Below are experts of layer 7 (counted from 0) of a mixture-of-experts language model. Rows are named router (the router's row for the expert), gate (a neuron's input weights, with its number), up (a neuron's input weights, with its number) and show model dimensions 0-191. Each number is 128 + 24 x the weight over its row's rms, rounded and kept within 0 to 255. Numbers have three digits each.
After each expert's rows: a language model's description of what the expert responds to. This comes from a sample of Wikipedia text that the model never trained on.

# expert 10
router:111186126158112100120116112134163125123151130092083121122084157173123101077134127103141159123115108139120143105153147120128132134131119127141103163134108138102129104142157114086085144119124136161149122173142124103120144141144076133090094125155075129117097126124151133112178178125101118130102144086169116117089105121093105132089145123136116075100155086125127099109081132141135130089117133115108100163133100128160144133120142141120110134126165149122106167145166121131137061125112128095113127105176132124145166124147165124128132123152126124147136137134131073101103128127150113191
gate1:116139131127121114129112115146128146152111175124107121134136127143126148145121136132160177140172139119141178122138146157104095152130166085165126126150136133089139111180142137100127120090107134137120148180098091129080145107110124090160149094129125111114150200136141097099119143149120105119120108097146159147125156112130141118089201158129131129125116149094116129113109128098129079108138136136134119127114116107141118074112187124108117102154116119134113137117112188112115139155170096118128094105148117123131147147125183142150104112163124192122099172143147114082140148107143129136
up1:143149181121088114131143083136130143128131170110154119126089151123114130130123139130147118133106089118141159116136096116147122152136118126115112138104184135098097153113160129129172117100122157118100133174126133121089162139084145123126113131086135115152149129124136127105108151154134163088135143165118130126143154112128122142117106169083124147071105184109139115144070160133086125113111147127109121111136090131159113108109143104109143173125115139149097139192109132116104156117133125103145077149069132166105128116093139118103142149113138132100080145137172156080164131111161158127
Description: Tokens in footballer biographies and sports stat tables: "for" after "plays as a striker", table pipes, team, DF/FW, FC.

# expert 25
router:076183089181130111126150115163162113138156115104135105109098149154103136149129130131163143116106168097122136100155126093118108151096147142136171140143118127117167138126119140060112110116140122130161141181130145102159138126118099116121120135115089122115175152097121156134176135086162118122131119129129164133101145099161140128126126140135088090132153117103128151091081121122109127120139174137136132096110089101154125108145150107081149122136107140129060187164160114156113104150103151076096120124152117140173144120142153130147116116131125128165114147128108128129107119120122159148
gate0:123125103133092154159110126127110101138147098120139141106127136154103185132120140118142099145117133125080116151100125121163149138119169151101150148133094097154100114140142055108139106132141133124140125132098129124117146183117127152086112120171159160134204125134125132126152135115147136098127123124165122138101137118130187122160148163128090127159172131102168088148112125109144146135115130170118092134121108118139136177117121150164086163127120124109085118144121150105080130186121112114150129137107078168137134136137119139132124097102122098180135115164117110157163081129108106122
up0:131116122125094120124139151110129104113156109155120123168116115114104117122180157102129087152118140111164120125077133108070147146164095076160127145149132116122128118170091144128109151142093110152115097144106154127166128106150164136087115132173125102190144104146109140132115127108179148129134146146131116114141116089100130130125118092076146108146110151120076197159168121124136156118126151102158172129066120078103131131160130127101106151100126101109148124143088160134153097132118118129142098168170107129134126129147125096141141126124144091136140135134159104124154117131155126154
Description: Inner word pieces right after an initial fragment, such as gl-im-pse, Tob-ac-co, com-mer-cially, ly-ric-s, plus com, app, spec.

# expert 31
router:090191105156125150131164124170111124161135147085081139177141151144108149134115164125131139150095111159133119098157160127165135128118110110157117108148130135115145101123150090089115128110131121134141110177101127080085147122095123105125112139102156091123115114135144109098181147137114118110089131144124102114123131160128131139087120120119105145109112145137123112128079131147114124111094132113123098164128098103166108123136136153124089099124135123165114225180167153116103125143131133084110124145153150160151171129152113108133109118135164106133150163102156101120110127101116132157
gate0:125121074139112125081071109150116095142180134150102097103126132139135167114099147108120093128131133165090112097135104159123166144105117130140115133102091108131126062107163082131131072124105116132110134124116142096173158143133145119159095132156145093155155117088100110108160135154120111133120161101188126126095160143136146123114105125151108128125143108168101153149091114140136142130115159102111152134133113111119135164116129161143099081133125143140142168132153155138099113098170115118112081112109151153144133135150131104139134112122126123132154138123139098162150168161094088173
up0:128130152131128143070123147090130111116155114140190112137132136119104108103123142140122138138090148147108156090178099108138132166088152074156155130077137126130108154134113153153157142155106099129169107147128155127140122121122109102096119124134137126171145110094154108133124117149119124083075189131147111123152091118162090121138093146105167126122133152133137152124106134152130100121146158133133132115150137111106145162129119137157127124090138177130138111126123185159150167080112111113151090156115121108165109120127152082090143144097126083124127100134122119172117158184133148109
Description: Nationality adjectives and occupation nouns in biography openings and infoboxes, such as American, British, politician, producer, business-man.

# expert 13
router:095179082144140105150159123127148123136156148114107114076118141114101105148161106095134109137150123143084151103150120121158076143125173161086126132122147133101163108120132151093147134132140177159149120133078148111149157120102102107092101117148116139112079113106104139131159161121141152087151160124102098080102122105102118154170136144130095087133099126134115118123144112170159144128127144155112117123131146135128149131118109112137119095105156167142099137136193133140104105133114145078130122143153109130148151107160101112145113090147143120114187123105137149116128080104128106171
gate1:082133142125178088159150141084103173148083120136123108130124124106121116182129149132153139088143133137133113138147135131101107168084127131115121072116175122127146148123108109125118170142110107138119145141181159082106162106131111132099150140084140131125159150108106098138135119116128114108102119140123165143163121159145160137118137161111056135116115160112104116103122131110160124132117106148081140115125113129138112107133155144180166107118140105180112141164124133138126158158144117133134125123111141157066124092150087138099092080126127130124095131104133165095135135107103172143
up1:150136152124145095131166103116138182164127137111173146127094173099092093159120145147127136125157152136105136109151118121126124151117122164121090118168133115105150131165081100145130147141137110105080147145155160121109170144152120126129115153095142144161148135092034140092138099096138135106166137155094131149152101151161129126107137162102115118098134135092124111105130168111144113109157102144118154129133118142124100130161142094132132104097150140139149128160123146155091132111125111116122135121096152156109096090168078151110110116101110104079108121121157159092114114109104156112
Description: Day-of-month digits and spaces in dates, ordinal words like first, second, next, last, and fragments of Th-, Tokyo, Sunday.

# expert 17
router:085176100188134136102160123119142143149118117133115122111094172144099091123146129087121146140111111130110128085109129098130081136123132152108119122111102093129128108127122119067108120128082146128170116164141129135140171136183130122095114136135141142101113129080127157138141159119130150124112110140119046112138169120098154161135140108152103110137127160130125105116131137145137129127141133118085119153105122091107165113129147102094181104110090157124115164112143092119146090121150118066122130120189135156114153136144140140150163133175132122155153118127136132096135151091132110161
gate1:093154151138140141140140129136128113115103163130114179143130106153131098179097149154134156121130151146163168142157144100124101153076135096175169114105152147167096123163109106125101094115137138128127116184129143098099129151140143159095140133137155137101103113142141126098111161135136099153121110114117133115119091141136155144145170128103108134170102144172162115118151157123121093136096107152116139168088116139102156139144141171142158105122123157132136168145127109117127119134101087160117138101115106149087123074125145131114100119155161159121121141082154109063156170118120153094
up1:167136101117111099171126092127140136136171113131136113122082117121101107100133118087130133142140117123164136147114116116086152120153096122125138153186145110084144135127136106137139134103130099119151093118097120119186149143145173130147135158075104110169083134118105085098126130114105138093123137121094140109083170094151089146142110158100135130090118148104118117142093166093117141105133137133117150118142128123135070118135140107122129144119144129137137102149136153086103112096132148157141095177050108128145107151134121124146113117085134095080137142111127160118099156142094089116
Description: Middle word pieces of surnames and place names such as McD-ow-ell and McD-uff-ie, plus paragraph breaks and section-heading endings like ==.

# expert 6
router:096166139176095124147127120132145121111091092102109152094099135158095118140121096075113141132148126172157109118117162118130174130090138107156111127163146112111115076138163133056100146120150163181128136156133152145137127129127109101095137121106103136130121143104137149130160154127151144094130148093122132123120110116147119120116139144154112091124109143128111091147114147106185117102156149100111131190123142119149143129148131136140121106143133150133119210131172140112115100113151102062109106141138127171145161147169145163100105140128135112162116114121143163117110104137134157137
gate1:124160147109145101093121087141127155144090122159107119111166102124140139180120132156155150116125128138148124123126107186131124169126155100166142108111103139159144100134158092078137122168098124143090093131092154079144126114105115119157112141169168132134195161137105113131140164143133114113100113091174152113141163157156113154113152133115103137148113154105149096139100141089157113124123166140117124132129132143115122097111151141125153128074170137117126125119116152083151130103127096133146090188130134154105139117158146113099111149112132100155126109102137132134160163144157177137
up1:177139164121103094119149090134120156146122139129103129104127116096122113142128116148153134139152139115158150134137104117175180203133121124136135122126147110101113103147138165112136181156104147119094135141147186148142140131095157150178145132110166116155151100096151135111128132149104159127104146155172138143116150118126094104135134120069114110142128177119117114140120158129081123140084151113134123168181121128153098088133151110131142147110133093137084155133113136104120113094161104142157106150132137179122105126137128141092132153116125064150088117126097116092132086120129144122
Description: Pipe separators between cells in sports results and election tables, plus pieces of politics and cinema words like Minist, ist, cin.

# expert 32
router:087184142172131100128124142122116099167103139125122155118088131133096124105139125109098119136155120114150111106173143133146135152141157133183110164134113129094151094121095117105128120123144121145129133162142131115159165154169107166117111131115107123103106152147122155135174139122137099099127143109112110134080102145118140145091151104146086083111118086108081117140122156148165141135162121135092118157125118153146174089149139131137134104117152126146115161150193132126097072119126134092141143145148092139139110115204117119115149110140163153170153127101148097118115089106141140149
gate0:123129113151126106145117138105104062159097114144107139112158132094089141127095122124117108149116099093101099108184114113142148119152135100122077121092097141080153132098157109141125113101153111121119125106174067074138114144154114109109123121128156118118126141167135131147133176120122133161112120119107055118067165183182144095124147112144155132109146095128130099108098142137167134137108124128112151120132113140151168173142116101175131134114126117106121129108162103124142110125134119126100163117143129099121145077133102133138102104129141115138152120147074125104124103150159124131
up0:113133136130094124147115161155124124120110119089158164136138150127098133131093108111120107139107109089088092111108145079129158145182112100148092092143140114165121123153117171149098132096114078109127131131149145109194149149124151107094105146134094130120108136116163124164163136133141166152138140161137136130119133192116104118105152096105173075140128143132089165119122136146143123124106114141133152123105110118093119163147114137140107180108146115114149152161116122163131143135135111096101113134132152097181120123173134111158076097093108152137137101098130144130111096096172135139
Description: Colons, pipes, dashes and apostrophes in match reports and sports tables, such as "Celta Vigo:" before scorers, minute marks, and score separators.

# expert 53
router:133184124188158125099139136157108123128165137102123095125101151126105112136129136131140113128119119136096116066167122128137100160101153131111115124140110129121127106076139117068101100112139132101188133178125143092105100123136132121079133186107142125086127137130119145161139152109148118171079131129099106147128106126087121123133153118129116099122114142135104111113114129115114167109130113138114092143173115094144154125150097139125121084122099153141106177112159141127129108138123152094115129112116149147165150177149132156115168127132145127123198106092132138103105111098135086170
gate0:122124080109151151130081104097128135098119134117112155089110136115162105101120143114156118160122112099072134135141127105152096107154081101106128107082084111153132119081149143126134108143182097125159105116127096095121161149146153136103124077138149161129115133164118165121133150115127099118155153113112074115109164159126155117136125096116112140120131151105142122160127166127156141128093128110110184104122153121117177146161108113110115150113090117104161124121141149118140103100120141113111151113118120171125153131120103102166107103087160097145163148173126134104091132166114080128
up0:098128142177107123133128100136098119115156128124144143148153174130130154126195124133135154150141141123126145109099119081149131142125091099154183169113144129124128116144109129134126130121094079119093110132151138177143169110091113113110153149127100100141145162113134110140144125107113134148131180183123110139149106122114076175157118160133151121122107126118116158108138109169137116129195105129176137104143081140119108137133128172133142205107135149172142094137090158137170117136129117129125110125114105148149127086131126093134131129149132128107096104103136152112141112129176159095
Description: Words naming institutions and places, such as University, College, School, Center, Street, and Stadium, especially in educated at phrases.

# expert 46
router:116174067146115114125167120168140126144143169091130118123139136117095112160123104104130146146136098137134083122140136096147118135109157132143120089146177130117126134120099153097123143160138147162148096155108177123116154159138102145109139114113116123113112114150122137173158170106145122109115165091130085082079139136130139119135123108156093087139130123144105114138137120135121127136122157131106126130143114118109138107141119126118097108139131171175095185119211132151148134138094129057107086123171110141176119134187128113145128130145128108144140166110119132133136115120095102168
gate2:107128124114158121122138132123116118143152106078149163157126143153094178149112095113163114095189106125179138156185104081085139129075139145107112110137111169104101137133121124123127138132123131094124141138135124129132111122139151123089133138090145143143110149129120130151126106152152132113076140099124110098125127126130113147136084107137200094162143100130127132134138118163114110159094175114126127132101140154108118111187099117112108096119137133121140144118168116114132120112109088148059147175161078117164126165106135113136138152156114104107134154152157156104167155133135126123
up2:153129138147138114110092142124084136096132140156129157084112074134188111122140167155109122156144104121117137137131182175178169114149129088091166135090138088126141084133153110143120159120134122132130141115090117128139135114158103160128094138136098093132148132117122088129131108136102131118163157151109120153121090146108154121116135142104086165127095194133163132102144154106078139105116067115123142104129128143102158100107105110133111157119135154115127127145092106102119136129129128130148092139101129106095150119133105099106126143172148168165178102146106116103133119133130145095
Description: Bare spaces and digits in dates like "December 29" or "in 1970", plus lowercase inner syllables such as el, ra, ro ("twelve", "Ibraimi").

# expert 42
router:107196098140126104121165141135151120136109129102134100146052143157099124119144113101110107138131122112128143129132133135119136126107136149165124131105158106134128122137121149069148142114135117116119163199159150123134120126124111086129110148112113155122114116130123176116146139121129123145086106098100085112105144104149147081155162175138106113110130134121115132133131137145196165129155168150161112148128149153113169126117108135134098110132132128135088204170154111133111100095114086121115139146137144112170158108168182147135168163129150107131137111090150111131125126093127148137
gate0:144122122148147144110121187114056089122099103152132169170110141165111150108127137131165104112135145161132103099122134112149155096109111131098120132109141132145157119156142149147137118106103111114134142164138085110143120124112135113128150118134152127102160120185110165102154150135109127151108138098158079122120132105109173117098192122152087136167138098109134080173116107138155105118158119120154136142139144131103189164140177091147098140161093098128162128119159114152144146132162140131115137107130130114120151126119114160127104144127176085116158176121110122141156140105135105120
up0:112148154144126141148127140135108139118081132128139113144118163178090120092176142133158149143113114146168120073115122097102147149115119080175100150141115121163077085170149110148156159096138119112126121155151139153153118094103119096119150120107083114131132125125144131142155151129094148113089118133100118145109112115129144132116129164160179095162090132124075167158159136152153152142138183123177127136112141114100145137150140151133131151116086141080134114139125177168139115143108121093101134106158125129122105125109132141142096159147125071145123127106122116133144118080137164117
Description: Middle pieces of Asian, Arabic and other foreign names and places (X-av-ier, Isl-am, Mawl-amyine), plus between, both, degree marks.

# expert 8
router:083177126153103142118134131137125115132146136098073139133111154104102118139146112109131121126090122154097086116124135129133125123152121158127136091142133097107124113137141129078097155108157138155185151169128100102103144135146122134114096156128134107116119135134079147109142167090118142167094101112105085129106105122128162099134130127146088093118127149111101145111097135156148185087128152108119117137123144105135135112116092112122144135112112126157110169139200100119110137123131122065093175162116068147145162153173132083129129127112166124141128127080148132150128137115163099134
gate0:166118116132120159138140128120072112092137102138109142103116123133112165163117143131141099115124166133080114149144102167154116063179081169091127136125163130130105107064117109123107090158105116134090096141118133095127155138136121113138117063169110125114136134144164096098168158143135130114154118114130083137094104132122127103143135117146110119136097117125115139120093085137146133107115139067112102109180097113157140144125122157143137113141104115109109159129134120123111133077123122108096116121129128147138193149119130165138124092116110117131166137121108132124090138188105113123
up0:115124137140115131115128131142133106088113126098123129141160127161103112133136148117142163163129120113131092132123140129101122165134122102160107182131107114135142138156076148135097127102127084115103102126118160149165152128165156100132111104102088105144085139132187121116122136144122149125134147150168142170093124131095121144107112084155156138130100141154112139150115129143142122160146156130089125105166137119111134165115099174152062212114119098140125096127112167116136136166126058130144091120112113108145117156130127122117086157181152121071117144117154144128130121110149140119
Description: Prepositions such as in and of after a place noun in location statements, like "is a village in", "located in"; also north, Street, Lake.